Weights of a small mixture-of-experts language model, trained from scratch on English Wikipedia: vocabulary 2048.
Below are experts of layer 9 (counted from 0) of a mixture-of-experts language model. Rows are named router (the router's row for the expert), gate (a neuron's input weights, with its number), up (a neuron's input weights, with its number) and show model dimensions 128-191. Each number is 200 + 20 x the weight over its row's rms, rounded and kept within 0 to 999.
After each expert's rows: "mostly gets" lists some tokens that are sent to it at least half of the time. This comes from a sample of Wikipedia text that the model never trained on.

# expert 4
router,194,167,204,211,177,211,204,199,163,177,222,237,199,196,194,205,176,200,238,187,173,211,262,206,215,221,182,243,216,211,192,215,195,171,213,211,229,209,187,206,194,233,198,203,187,198,173,166,208,235,201,185,184,212,231,193,199,215,192,212,183,224,199,179
gate0,204,210,224,211,175,181,178,165,222,186,203,212,195,193,174,201,207,183,174,204,194,183,204,182,230,178,203,168,184,195,205,183,219,175,238,207,170,166,176,194,175,183,169,194,190,181,220,198,175,193,195,158,198,185,174,193,219,210,188,199,193,188,200,200
up0,223,220,235,191,196,254,163,180,196,189,193,157,210,170,182,215,243,186,201,229,186,184,204,207,184,204,205,147,214,220,219,214,177,207,240,222,260,197,182,207,183,201,191,231,201,222,211,226,182,196,213,202,240,187,193,167,195,203,246,196,181,224,231,218
gate1,220,225,231,203,198,212,204,191,209,192,183,205,206,195,183,219,197,212,187,203,212,179,173,230,219,222,223,211,183,202,195,192,181,214,221,194,187,218,207,182,180,177,214,226,214,181,212,209,213,223,176,203,199,183,210,170,216,189,157,209,226,199,210,215
up1,216,181,204,196,176,186,183,220,203,203,215,220,186,199,221,169,233,227,235,179,224,187,192,196,193,195,175,195,188,205,217,211,179,203,202,151,202,200,208,223,186,171,210,190,184,193,199,197,191,188,199,206,208,186,208,210,169,203,238,173,176,225,216,182
gate2,182,186,201,159,191,203,194,186,210,194,216,194,239,175,238,197,193,199,206,180,208,197,189,198,212,215,222,186,177,216,182,217,180,207,220,192,219,163,239,221,210,209,204,179,224,165,190,169,223,224,201,184,220,206,213,211,236,210,203,206,186,187,161,186
up2,198,169,188,204,173,237,176,232,182,195,212,196,250,198,237,207,185,169,175,184,203,190,152,198,224,222,214,226,190,192,175,211,209,209,236,199,221,171,244,191,195,206,187,191,228,153,190,176,202,247,172,194,212,206,199,222,223,232,195,214,216,222,224,174
gate3,210,203,221,183,199,189,187,241,204,221,240,159,234,237,200,171,216,208,229,217,169,164,207,221,202,199,188,212,198,177,174,186,195,172,156,204,195,187,180,197,213,173,164,162,188,212,219,205,198,221,198,197,208,162,182,226,236,199,209,182,201,205,202,194
up3,212,180,213,237,175,191,198,215,169,210,167,211,179,161,204,205,191,215,192,187,215,243,191,220,198,170,171,178,205,213,210,212,246,215,194,233,212,205,201,203,190,234,172,204,221,183,181,191,207,222,215,202,191,183,184,191,194,208,210,196,162,229,195,219
gate4,189,222,215,225,210,221,199,192,157,193,197,165,206,219,226,215,214,146,189,185,192,188,199,196,197,229,188,218,206,242,201,163,195,212,199,183,188,166,223,183,203,184,231,201,215,185,193,183,211,216,165,185,202,177,195,189,216,248,175,184,173,218,192,207
up4,200,237,205,182,213,195,165,189,191,211,157,188,198,178,187,210,200,187,228,205,195,186,180,250,192,200,211,234,212,217,229,171,166,198,223,190,211,211,174,209,191,214,244,169,207,196,180,196,190,241,185,213,203,194,210,169,198,219,209,189,199,203,198,224
gate5,201,196,212,200,215,230,223,211,190,244,174,211,191,202,237,196,237,181,155,196,202,178,184,214,200,185,174,213,210,208,167,205,210,185,232,180,193,231,207,178,185,216,209,192,189,176,157,208,199,210,222,165,221,202,200,209,170,195,218,184,189,163,206,164
up5,187,205,169,206,165,173,183,184,211,178,217,210,194,197,171,182,200,168,259,205,175,180,194,199,198,202,219,188,183,184,218,177,186,170,174,214,178,204,195,205,198,191,214,246,212,187,233,178,237,217,193,206,190,179,181,233,220,184,196,196,185,151,178,211
mostly gets: " pa", " Pla", " mo", " bo", " Da", " so"

# expert 7
router,216,173,221,191,153,242,206,191,187,228,195,219,191,220,169,209,200,182,224,231,192,228,215,178,174,197,167,214,199,171,197,226,185,185,233,229,213,188,181,196,235,180,198,186,191,213,210,176,179,190,173,196,198,222,215,181,194,185,203,211,192,198,232,172
gate0,197,204,196,227,153,189,213,215,193,215,243,206,190,205,243,176,225,213,247,196,192,192,215,199,153,190,172,206,216,231,231,230,186,191,188,184,176,192,210,195,202,208,234,203,205,150,178,227,167,173,191,229,196,200,218,179,204,191,212,201,222,174,174,200
up0,216,218,199,206,168,202,187,191,209,224,213,212,190,176,202,196,250,218,186,189,169,183,213,201,179,176,202,176,193,211,213,212,183,206,175,212,185,218,214,187,210,223,223,226,194,210,189,233,208,167,189,197,208,204,201,172,186,198,182,197,208,206,214,185
gate1,176,185,196,242,196,219,228,213,180,183,201,180,205,201,190,202,197,180,228,185,205,185,187,225,213,176,241,230,219,228,171,219,219,168,179,219,166,194,199,208,186,229,214,204,171,239,200,188,215,199,221,190,183,210,194,187,206,196,204,183,191,168,245,193
up1,174,205,185,199,196,214,193,204,217,205,208,211,194,204,174,166,195,221,199,192,196,188,229,177,211,218,219,189,219,191,187,183,212,207,163,203,196,227,186,174,187,185,155,165,237,194,215,207,215,197,204,185,219,201,230,210,213,199,206,197,206,199,194,224
gate2,207,221,190,228,206,186,179,192,203,170,200,160,196,149,202,199,159,181,213,192,219,183,215,193,207,205,216,183,189,210,203,188,195,188,205,167,191,219,193,148,193,250,186,169,213,211,185,175,167,207,183,201,198,190,197,171,194,192,174,186,199,175,177,203
up2,189,192,184,175,180,173,188,222,220,181,210,214,217,208,217,229,213,230,223,177,194,194,206,193,188,223,188,209,206,204,202,222,236,208,215,240,202,223,204,214,204,176,193,179,213,198,206,205,187,176,181,233,191,212,204,186,244,195,225,194,222,204,205,234
gate3,163,209,177,204,172,217,189,194,207,201,203,184,228,174,175,224,152,175,211,205,218,175,212,195,218,211,205,211,190,211,199,202,202,211,196,218,197,239,192,168,201,177,192,215,176,173,199,210,181,225,163,212,171,253,188,227,194,232,207,171,171,223,176,208
up3,213,214,237,172,215,142,167,195,193,217,190,202,195,215,189,241,217,210,196,152,172,216,221,239,192,213,185,199,221,213,236,180,222,232,178,198,173,193,215,186,222,205,192,203,192,198,193,219,178,207,184,185,198,189,160,188,244,177,202,216,210,183,211,198
gate4,163,196,208,192,219,203,213,169,180,207,170,232,160,215,186,200,188,201,234,191,181,215,172,216,177,196,204,216,196,199,191,179,226,228,218,213,187,193,184,227,215,221,229,214,183,185,208,219,227,181,229,192,180,206,187,210,181,213,188,220,202,228,231,171
up4,172,208,207,185,200,185,184,175,176,192,214,202,188,188,197,218,246,189,181,169,183,208,205,215,192,205,184,217,207,162,218,204,174,194,195,204,194,206,208,220,228,182,190,225,197,201,198,197,226,212,219,185,179,209,222,199,207,177,188,264,235,223,191,202
gate5,207,151,186,211,220,186,175,227,223,191,251,186,194,202,193,190,180,208,203,201,235,195,211,216,188,204,155,196,177,193,187,185,220,197,229,225,191,184,209,222,197,203,203,220,175,179,194,187,196,231,227,188,196,194,202,198,206,217,189,184,208,189,192,175
up5,207,175,201,251,167,212,202,201,196,197,196,197,217,201,223,211,217,227,185,228,190,209,248,218,206,197,195,149,181,168,204,169,224,216,204,210,230,202,218,187,207,178,157,191,219,220,194,224,217,183,210,178,208,182,235,213,174,202,176,211,202,191,187,200
mostly gets: "°", "′", " (1", "(", "″", " ("

# expert 5
router,189,205,221,210,205,190,172,172,189,176,227,195,222,203,201,193,180,171,208,186,208,204,239,177,199,206,197,217,216,209,234,213,202,193,207,173,267,173,160,249,173,251,235,212,146,203,204,196,189,199,177,181,190,219,200,195,211,200,229,201,203,190,232,158
gate0,175,216,223,211,176,213,184,167,187,191,192,219,180,213,173,198,197,186,232,207,199,189,200,152,198,190,217,198,208,187,181,152,190,198,218,234,175,224,200,202,189,182,175,193,186,186,189,233,209,192,178,203,228,196,208,183,196,213,189,193,176,176,181,201
up0,249,192,222,175,185,197,188,196,193,201,227,201,190,173,196,216,219,269,222,221,194,238,187,217,206,177,225,212,190,172,171,205,179,165,198,201,158,199,199,157,192,221,197,209,216,193,228,204,181,218,209,207,214,196,199,215,175,185,197,196,195,198,210,165
gate1,159,172,179,212,215,197,190,206,191,220,210,175,226,214,196,197,203,199,221,196,220,171,187,232,214,201,209,195,212,179,239,185,181,208,179,192,221,179,214,208,186,172,213,199,177,181,163,164,169,200,193,174,135,179,245,229,204,197,215,229,187,219,226,187
up1,207,228,216,202,211,259,196,189,198,205,247,219,201,233,190,231,193,192,206,197,186,185,212,226,187,207,180,199,218,206,201,176,243,222,220,219,202,202,200,219,206,194,185,191,199,220,216,216,211,208,188,185,175,194,163,183,203,205,180,221,214,200,224,205
gate2,139,202,189,172,158,164,204,243,188,232,152,191,170,224,216,205,188,175,202,200,197,204,208,229,158,179,212,221,213,228,187,245,187,225,184,187,216,214,176,179,203,207,256,219,230,215,207,169,190,219,199,194,203,189,199,191,198,189,214,226,199,192,211,194
up2,232,182,255,215,239,208,213,219,218,205,200,215,243,182,183,189,205,173,194,171,191,179,213,223,226,197,205,187,187,166,221,179,199,163,210,197,201,219,206,184,218,220,211,171,193,177,190,208,178,191,194,217,219,208,198,193,212,219,190,185,187,173,193,203
gate3,220,214,225,229,195,215,213,216,202,239,188,181,167,217,199,167,192,182,215,239,220,226,200,217,180,209,186,197,231,259,215,169,231,194,219,150,182,186,206,218,233,161,188,197,212,223,205,184,190,201,193,189,199,216,223,232,214,192,212,187,198,216,207,200
up3,194,217,185,213,202,168,194,185,195,185,200,211,205,178,199,178,223,200,185,201,226,230,204,214,184,225,229,204,197,197,151,196,214,208,190,219,195,230,205,205,188,209,203,216,211,193,171,227,196,227,222,243,210,201,190,171,187,201,197,216,209,210,210,236
gate4,184,219,221,239,218,188,175,212,190,188,241,205,233,233,168,230,190,193,206,225,214,222,183,169,183,232,204,195,206,171,236,193,205,187,193,209,231,227,201,199,200,224,196,201,185,217,225,156,194,237,202,184,213,237,212,190,186,230,221,220,204,193,178,250
up4,173,203,198,180,200,189,212,176,207,204,164,199,186,183,225,210,170,197,185,190,214,173,199,211,192,162,231,182,187,213,173,199,214,184,211,222,184,189,190,173,180,198,192,199,189,152,186,209,203,195,195,220,198,207,178,211,178,188,209,176,215,213,222,197
gate5,180,225,184,218,203,196,175,191,183,215,209,214,233,211,193,190,154,191,187,198,203,219,197,212,234,174,180,202,190,197,226,184,220,160,182,221,219,227,177,228,214,202,228,197,163,222,229,205,173,210,185,175,191,185,216,167,217,184,206,177,230,201,215,197
up5,221,174,216,214,198,200,213,221,195,186,201,193,164,174,204,212,217,197,212,215,207,213,236,175,167,230,243,191,184,184,200,187,208,203,171,188,190,200,199,184,207,180,195,206,192,190,176,211,234,191,225,221,187,264,202,195,160,188,222,194,172,195,183,217
mostly gets: "|", " his", " and", " their", " her", " or"

# expert 6
router,208,198,201,175,171,173,169,198,190,179,251,208,261,180,177,203,188,185,210,233,205,180,228,227,205,217,163,209,232,205,213,232,161,197,210,214,200,205,175,180,193,213,204,155,213,174,184,190,229,177,211,161,234,206,208,208,213,236,222,215,200,221,237,189
gate0,220,192,184,190,178,189,190,241,206,203,234,193,182,206,204,155,207,183,178,209,261,203,196,180,182,177,253,191,223,203,194,204,186,179,180,220,197,190,203,219,176,186,195,197,191,205,208,158,195,208,187,207,192,193,211,171,207,216,225,209,188,200,214,249
up0,187,232,193,157,206,212,180,240,236,194,197,222,219,211,200,200,214,197,195,228,198,205,199,196,209,194,221,221,251,219,193,209,204,206,185,182,212,240,169,211,194,179,183,221,212,166,206,152,205,198,187,214,171,195,210,206,220,189,247,188,202,204,162,175
gate1,189,237,211,147,188,170,197,212,177,185,211,223,221,246,232,167,212,190,185,228,209,152,177,205,185,221,159,192,224,193,169,191,182,175,186,187,211,171,184,186,179,235,215,218,220,213,195,214,193,149,187,190,244,213,210,223,190,217,200,207,209,250,170,206
up1,225,223,256,157,148,176,163,212,176,206,228,239,207,194,197,188,203,191,192,187,218,182,204,205,196,228,177,247,244,207,218,160,226,214,188,182,231,217,214,165,202,206,190,198,202,198,177,203,178,216,192,197,205,186,177,203,223,216,196,232,219,222,173,206
gate2,202,204,195,196,169,197,202,151,187,183,233,209,200,226,199,168,217,198,197,178,188,185,201,154,205,171,183,173,208,206,202,218,196,235,219,209,187,206,179,205,184,178,215,190,189,161,233,214,179,171,225,196,196,217,232,218,229,199,181,200,217,193,186,223
up2,227,232,231,148,174,204,179,186,221,200,202,209,240,195,214,215,217,214,205,224,218,180,204,181,215,193,168,199,253,193,233,203,219,191,204,196,176,217,178,209,197,176,227,227,204,204,194,207,155,180,230,220,179,209,200,225,199,208,221,234,204,171,194,200
gate3,198,195,174,202,193,187,208,231,196,192,208,207,199,196,189,214,202,191,156,188,161,203,214,218,193,189,204,181,177,203,235,256,208,202,196,224,231,213,179,185,219,179,229,178,214,226,215,219,182,194,194,178,193,236,237,181,203,232,213,216,192,230,189,212
up3,220,193,221,218,216,200,227,170,215,212,235,193,191,173,194,195,191,236,207,213,233,202,216,196,171,201,198,193,243,199,187,186,193,209,152,254,213,200,202,225,199,191,181,197,160,204,196,246,192,197,195,211,200,204,194,218,205,234,201,187,213,208,179,191
gate4,192,191,173,199,188,212,183,206,199,189,216,181,257,212,201,215,220,233,200,254,167,202,201,223,173,184,223,201,196,198,156,194,182,206,181,234,210,212,197,208,171,216,215,173,214,231,176,186,205,192,192,210,196,203,163,192,212,190,188,196,219,233,189,189
up4,173,198,196,205,184,184,213,185,202,209,197,194,160,208,217,194,196,195,211,157,187,195,204,229,241,187,162,201,204,207,235,195,218,202,202,164,199,177,208,201,211,187,185,209,214,180,178,204,174,196,185,246,194,221,250,176,194,180,214,207,202,148,181,234
gate5,190,200,231,191,195,214,198,204,172,209,205,189,174,239,236,239,205,207,207,248,180,189,196,156,211,179,229,158,204,213,216,221,252,207,192,202,198,196,190,197,190,174,213,201,166,192,178,186,154,188,198,226,200,177,204,206,176,178,199,210,184,201,173,215
up5,195,190,212,172,202,179,178,185,212,197,171,201,214,197,199,194,169,199,195,200,241,192,229,171,198,187,162,199,233,217,179,207,218,209,183,188,211,198,201,167,179,187,200,192,180,180,186,186,207,200,218,142,184,194,222,201,181,214,183,185,175,139,201,182
mostly gets: " E", " I", " it", " We", " U", " we"

# expert 3
router,174,191,237,210,195,189,178,214,187,201,194,222,223,204,176,179,198,171,194,215,215,218,212,210,209,233,169,232,205,165,200,211,175,215,198,199,215,210,196,219,194,206,227,175,170,190,202,200,224,207,195,169,186,223,201,201,199,215,199,211,201,185,224,212
gate0,186,182,211,203,220,218,201,191,166,176,185,206,210,168,206,216,223,167,209,197,170,186,183,236,199,202,191,168,235,196,199,204,173,206,220,158,239,192,185,174,189,143,195,176,167,182,190,190,181,196,233,186,238,227,216,178,197,212,162,245,187,183,200,195
up0,228,211,208,192,182,194,160,209,209,179,222,204,171,201,202,191,179,239,206,201,193,212,209,161,202,193,218,238,191,195,200,212,232,219,179,214,210,228,240,215,219,211,177,196,231,192,181,208,245,185,146,243,167,222,183,188,171,190,210,209,194,208,199,211
gate1,210,220,192,229,164,182,205,206,175,194,217,211,210,209,172,218,158,213,199,203,137,188,198,252,237,222,227,217,196,187,195,188,196,215,180,190,165,172,159,178,207,205,204,173,232,223,198,184,168,158,191,186,198,201,194,204,205,226,190,227,193,196,202,196
up1,215,206,245,177,221,177,207,189,201,159,195,232,207,196,196,187,212,165,238,220,201,201,232,211,193,202,214,204,244,190,234,207,243,208,234,212,210,226,225,185,194,221,206,214,227,212,186,194,204,200,214,171,215,176,187,206,196,194,201,200,205,237,210,182
gate2,202,200,169,245,198,227,226,207,210,195,213,214,218,207,188,192,204,187,198,212,172,198,216,217,191,231,207,168,186,196,203,209,216,187,216,186,180,194,215,210,205,218,214,186,188,198,217,201,170,228,216,198,189,180,203,202,181,209,201,234,236,212,201,245
up2,205,188,163,167,223,175,197,192,205,231,200,203,242,246,209,180,189,204,197,181,187,180,175,217,187,193,210,171,177,156,192,214,210,191,184,178,241,209,197,200,195,181,230,181,214,166,191,195,186,202,200,230,252,212,201,192,202,200,151,204,211,207,227,160
gate3,209,199,226,191,200,148,168,205,186,181,175,209,201,176,197,170,218,229,226,199,209,206,208,216,173,202,206,230,177,196,228,238,228,224,229,188,213,181,193,184,183,230,196,188,183,186,163,207,210,190,172,183,158,184,188,198,202,205,219,180,211,194,167,199
up3,214,192,175,222,194,192,208,234,239,214,184,225,192,218,167,236,237,202,182,224,183,177,192,182,213,215,231,203,169,245,202,194,216,175,204,209,211,211,208,190,215,209,180,260,180,197,193,199,199,203,188,148,224,214,208,191,234,202,201,199,190,197,222,186
gate4,219,215,195,186,197,229,192,206,201,198,177,204,218,189,203,221,195,194,184,214,172,204,200,213,206,196,194,237,206,225,188,194,175,196,181,204,216,195,237,212,195,201,154,202,202,179,237,200,195,135,206,227,184,176,160,168,232,201,206,168,195,220,210,219
up4,217,204,166,198,191,228,184,217,193,185,156,155,201,238,204,212,173,183,190,219,198,193,134,161,189,183,204,239,224,211,211,210,172,180,199,221,224,211,223,196,179,192,199,175,206,193,208,228,238,214,216,227,210,185,183,213,198,177,195,181,233,212,180,210
gate5,162,236,221,192,218,223,182,199,219,212,216,203,178,211,192,215,190,178,185,165,189,212,202,237,177,219,248,184,176,191,200,202,230,186,202,195,183,199,202,205,212,164,190,178,192,180,212,183,168,186,223,206,190,238,190,210,187,218,224,199,175,193,228,201
up5,180,142,197,189,190,183,207,214,222,193,222,168,232,225,215,195,185,184,207,205,228,191,180,230,192,219,192,223,197,187,213,255,163,255,202,217,167,182,206,206,209,202,215,210,212,202,206,258,213,201,226,181,236,158,179,183,235,183,168,187,224,195,199,198
mostly gets: " had", " has", "í", "ć", " have", "á"

# expert 0
router,163,174,209,193,208,191,188,203,211,203,188,195,200,209,225,222,170,209,201,202,209,193,219,209,208,218,164,226,205,191,216,242,178,178,196,179,236,162,176,204,196,184,213,178,176,191,225,191,220,216,194,199,222,201,212,189,198,249,254,201,205,236,258,190
gate0,213,189,167,187,237,197,214,205,220,167,191,204,205,182,200,165,216,202,206,205,184,183,165,226,195,234,194,219,200,203,205,198,178,218,192,198,198,224,199,193,180,217,213,211,224,220,208,216,189,222,218,207,255,203,220,171,205,160,206,203,193,251,173,168
up0,185,215,214,240,178,213,224,195,196,207,202,179,203,210,200,203,208,182,159,149,222,185,196,210,161,167,237,191,221,191,202,183,229,211,190,200,194,198,216,210,199,150,188,224,188,211,172,209,207,199,236,206,228,199,207,202,187,246,212,229,198,218,192,203
gate1,218,212,200,180,236,180,210,152,182,180,188,184,192,206,211,158,170,179,219,171,211,202,220,202,191,229,201,214,249,206,231,163,185,197,221,185,201,214,180,181,186,200,195,193,206,201,166,205,183,186,183,201,204,218,187,215,217,171,209,193,159,181,212,217
up1,211,188,229,202,204,196,195,218,177,203,197,192,216,203,220,256,192,226,163,191,198,210,178,211,203,205,212,159,211,218,203,192,220,176,214,184,193,209,218,200,190,175,218,224,205,221,202,191,221,209,237,228,192,141,193,195,165,189,153,195,208,212,171,211
gate2,214,212,239,189,229,204,204,186,200,216,180,213,207,169,182,209,216,215,197,195,230,207,153,210,190,233,191,181,203,214,209,243,169,222,204,216,205,215,186,181,170,184,206,190,196,189,199,208,181,208,197,204,187,208,198,197,227,231,200,210,195,234,192,165
up2,197,213,211,185,201,210,199,158,204,212,207,164,202,190,205,209,194,193,221,188,202,177,202,180,191,199,189,213,194,198,234,227,219,191,179,201,210,195,195,182,186,194,213,164,174,176,208,197,184,195,182,183,170,178,211,188,199,240,196,234,219,205,186,219
gate3,251,230,227,206,214,206,208,208,205,169,179,183,181,179,202,217,218,214,187,206,198,234,200,189,203,206,214,210,194,204,200,213,210,198,193,204,199,187,223,238,224,202,180,195,213,185,180,193,199,230,187,206,224,240,252,218,221,150,182,187,186,151,228,205
up3,209,220,194,204,213,162,197,228,220,168,183,224,190,186,197,202,209,215,229,180,207,196,189,194,225,187,201,216,207,213,169,243,171,177,184,217,209,202,193,178,190,198,195,193,203,251,235,214,167,179,209,170,184,218,234,192,199,196,212,222,236,251,194,198
gate4,232,166,183,218,199,214,210,161,206,188,197,216,227,194,211,208,234,204,225,208,211,207,166,184,214,192,198,199,203,204,189,202,223,174,207,218,218,174,207,203,199,207,225,235,221,216,201,255,186,233,175,164,191,219,203,192,209,210,224,234,212,168,219,198
up4,205,231,204,162,187,181,170,216,192,220,205,188,183,201,181,205,215,180,144,213,234,208,152,185,204,211,198,190,172,210,189,214,203,196,156,173,191,203,197,213,231,154,181,218,213,201,217,168,188,215,180,248,198,201,202,203,201,200,174,210,223,199,228,187
gate5,247,222,195,202,233,198,195,216,217,198,223,232,212,195,209,196,206,201,192,192,194,210,240,204,211,210,205,203,201,185,209,174,202,226,247,167,215,186,217,202,206,178,174,221,170,238,199,212,204,184,221,179,211,204,225,185,186,210,223,178,194,238,191,208
up5,208,212,233,202,207,234,202,203,215,217,218,213,180,215,211,211,220,191,172,214,208,205,217,217,207,177,167,194,203,190,207,196,212,160,199,233,205,212,193,195,228,205,181,200,254,224,181,168,203,221,183,195,181,154,179,186,193,179,153,202,211,257,188,220
mostly gets: " film", "ction", " work", " game", "ition", " member"

# expert 2
router,176,197,209,220,196,194,178,173,159,175,237,201,218,195,182,210,177,194,193,182,213,193,233,178,207,221,170,212,231,194,189,239,221,237,191,193,226,182,163,211,186,192,216,155,169,207,221,162,207,208,195,197,206,199,228,179,210,216,221,210,208,201,217,176
gate0,197,231,201,247,212,189,221,203,177,181,192,205,206,223,191,214,214,214,228,191,211,181,221,191,186,212,155,180,225,154,195,200,209,229,178,208,228,238,221,206,177,203,172,166,177,236,214,208,199,223,190,181,178,208,197,207,230,172,205,205,199,175,184,180
up0,213,223,175,195,210,211,201,188,176,157,200,203,202,235,170,210,192,209,227,197,194,147,188,225,170,194,180,178,215,183,196,165,210,243,187,213,202,188,238,172,181,195,174,190,191,221,191,190,189,191,211,195,208,207,211,203,222,223,200,203,175,177,179,177
gate1,172,224,201,182,210,182,170,171,223,230,201,189,184,225,165,190,211,208,218,146,183,166,244,202,201,186,236,233,206,226,234,207,213,185,237,211,228,202,191,220,182,188,186,177,235,194,155,198,171,212,200,234,197,190,199,211,202,213,215,210,208,201,192,184
up1,197,233,200,200,194,212,201,198,208,212,244,233,212,179,205,209,188,226,160,190,188,225,181,219,164,198,190,177,220,185,211,188,195,205,199,199,182,178,173,214,193,227,177,168,203,217,178,214,180,201,172,183,203,223,176,196,207,200,222,215,226,207,187,201
gate2,239,189,197,240,199,165,208,151,196,193,221,198,167,140,189,201,202,196,212,249,201,196,213,197,201,214,200,210,213,204,183,178,210,214,193,163,195,186,214,174,173,225,179,237,193,186,165,233,215,220,218,158,172,210,211,203,216,200,134,228,224,231,218,207
up2,230,192,213,211,189,215,199,168,202,225,181,222,207,219,204,233,200,222,214,198,202,178,203,158,210,199,167,186,197,199,220,172,174,192,219,174,148,214,168,195,178,200,231,190,198,194,207,227,203,203,222,200,212,204,200,194,231,235,207,187,230,198,171,182
gate3,197,187,189,204,225,234,230,174,176,177,233,172,214,187,195,187,189,229,227,201,195,191,220,190,226,208,224,204,210,189,214,189,175,211,203,172,194,205,185,189,206,187,231,170,231,170,220,167,196,163,212,213,162,223,209,150,236,217,212,217,184,211,200,197
up3,226,196,206,179,208,173,173,194,188,156,208,200,163,178,199,150,208,252,172,175,205,218,214,226,185,194,221,222,177,227,217,196,174,181,193,187,190,187,207,190,180,148,194,208,195,227,215,205,202,196,199,242,160,199,232,197,190,219,220,192,198,191,196,184
gate4,224,142,181,204,175,256,195,194,207,186,208,218,203,191,193,204,187,172,178,213,221,187,200,222,200,194,211,212,183,205,166,180,198,206,184,224,223,178,164,223,196,203,209,175,221,235,198,187,176,204,187,209,205,207,200,207,173,193,192,199,206,239,218,195
up4,172,233,210,172,214,175,193,203,208,203,194,177,198,224,216,211,222,216,230,200,173,179,222,200,191,205,186,213,202,196,219,214,166,223,196,210,181,191,212,196,220,223,186,192,194,166,186,246,228,187,213,211,188,172,185,197,220,205,222,215,193,168,195,211
gate5,215,163,199,232,240,208,192,209,171,161,195,202,203,198,209,198,187,207,237,179,167,168,180,175,223,203,205,236,192,171,194,217,224,230,161,206,219,236,210,182,165,210,192,191,162,207,242,218,206,242,183,207,214,204,206,170,166,220,212,200,196,180,162,178
up5,178,228,219,177,169,195,193,194,211,225,210,219,201,219,179,197,216,181,206,197,208,216,242,196,203,199,200,180,192,216,213,196,173,208,229,207,195,159,167,217,212,214,176,214,242,163,182,171,175,161,205,201,211,167,170,214,231,183,187,204,220,232,232,203
mostly gets: " ", " un", " f", " inter", " Un", " di"

# expert 1
router,181,192,220,192,194,189,202,208,201,179,231,195,214,168,172,227,194,180,218,191,245,206,193,156,164,224,190,211,218,182,189,256,211,193,191,211,203,167,166,232,187,217,234,171,194,168,211,190,182,165,182,205,216,220,201,194,213,215,258,210,225,202,198,201
gate0,218,189,231,222,182,220,177,213,192,217,233,190,190,174,215,161,219,219,169,206,196,188,232,209,173,195,189,188,218,200,200,200,212,179,224,207,208,180,156,222,198,219,171,216,171,160,233,193,198,208,172,183,183,243,174,214,203,202,210,209,190,196,210,234
up0,213,168,205,219,190,213,214,194,202,207,214,180,235,181,199,196,210,164,191,231,214,208,223,220,216,191,212,201,197,191,185,208,192,233,180,207,213,210,188,192,191,183,210,164,188,188,226,201,213,239,192,222,195,160,235,207,158,202,204,224,221,182,170,213
gate1,203,198,196,210,177,207,173,219,190,210,158,218,215,192,244,167,203,218,158,227,213,220,184,169,210,223,204,206,199,190,220,185,218,207,175,215,211,202,172,210,170,180,202,203,209,168,207,174,215,222,215,191,207,190,219,175,189,228,228,224,180,153,243,241
up1,195,200,196,198,216,198,191,187,228,224,233,193,188,190,172,218,189,226,186,182,217,179,231,209,190,199,211,207,226,210,242,173,190,168,213,136,200,221,204,180,201,186,162,205,180,202,194,211,207,192,222,180,206,191,187,210,231,228,218,223,215,192,223,161
gate2,210,168,183,201,186,208,197,214,198,200,208,174,182,208,187,176,197,232,211,192,183,194,175,190,193,187,174,231,194,209,217,225,229,236,190,159,201,192,195,224,208,210,210,207,224,170,245,202,194,199,149,249,203,174,176,215,238,184,221,200,202,205,159,181
up2,217,198,220,193,209,190,233,233,186,196,195,208,182,184,213,216,191,206,215,163,216,199,191,161,188,215,202,231,157,211,220,206,184,226,189,191,188,218,170,183,221,216,212,190,213,200,200,198,190,211,192,163,176,208,197,208,198,208,174,189,178,206,208,195
gate3,195,198,253,206,197,192,198,217,187,205,246,194,182,184,204,200,190,205,177,218,191,206,194,182,211,198,203,224,203,158,207,205,202,177,183,206,193,213,212,223,238,194,210,206,182,198,237,189,202,206,206,193,210,174,170,192,184,198,148,172,222,215,224,226
up3,197,166,213,215,183,203,202,194,164,174,179,203,209,170,223,194,223,229,196,181,163,207,219,223,210,211,207,198,205,241,217,233,209,183,238,207,162,193,197,188,190,208,184,211,202,191,203,221,183,228,204,242,229,242,196,190,178,192,190,207,229,195,198,170
gate4,185,208,183,211,192,197,166,201,194,233,202,203,210,244,194,198,213,173,204,215,216,216,195,215,184,197,174,204,160,215,200,225,260,234,181,206,201,175,167,184,188,177,212,182,240,183,236,255,195,194,198,176,194,202,215,187,212,210,200,175,202,189,216,229
up4,239,180,232,160,192,226,204,147,210,200,237,196,208,199,194,188,186,209,201,235,215,193,209,220,214,191,193,188,201,167,220,162,175,153,172,233,232,211,193,209,249,180,179,210,174,209,163,192,192,189,191,186,200,230,217,192,214,213,188,181,184,208,205,213
gate5,211,185,200,237,227,180,186,205,207,232,208,162,197,212,182,224,205,237,201,226,182,213,209,205,202,204,176,198,197,193,268,207,222,225,233,205,189,240,214,168,196,247,223,194,175,174,199,204,211,212,214,235,188,215,164,177,202,232,211,207,177,193,205,204
up5,231,221,185,187,191,206,191,179,181,160,170,186,207,163,226,210,181,183,225,174,229,206,191,187,180,186,196,225,199,223,199,194,201,175,176,207,222,173,209,209,221,230,201,194,230,215,193,207,191,206,220,202,226,208,187,182,201,224,207,182,205,226,202,197
mostly gets: " New", " May", "In", " John", " In", " March"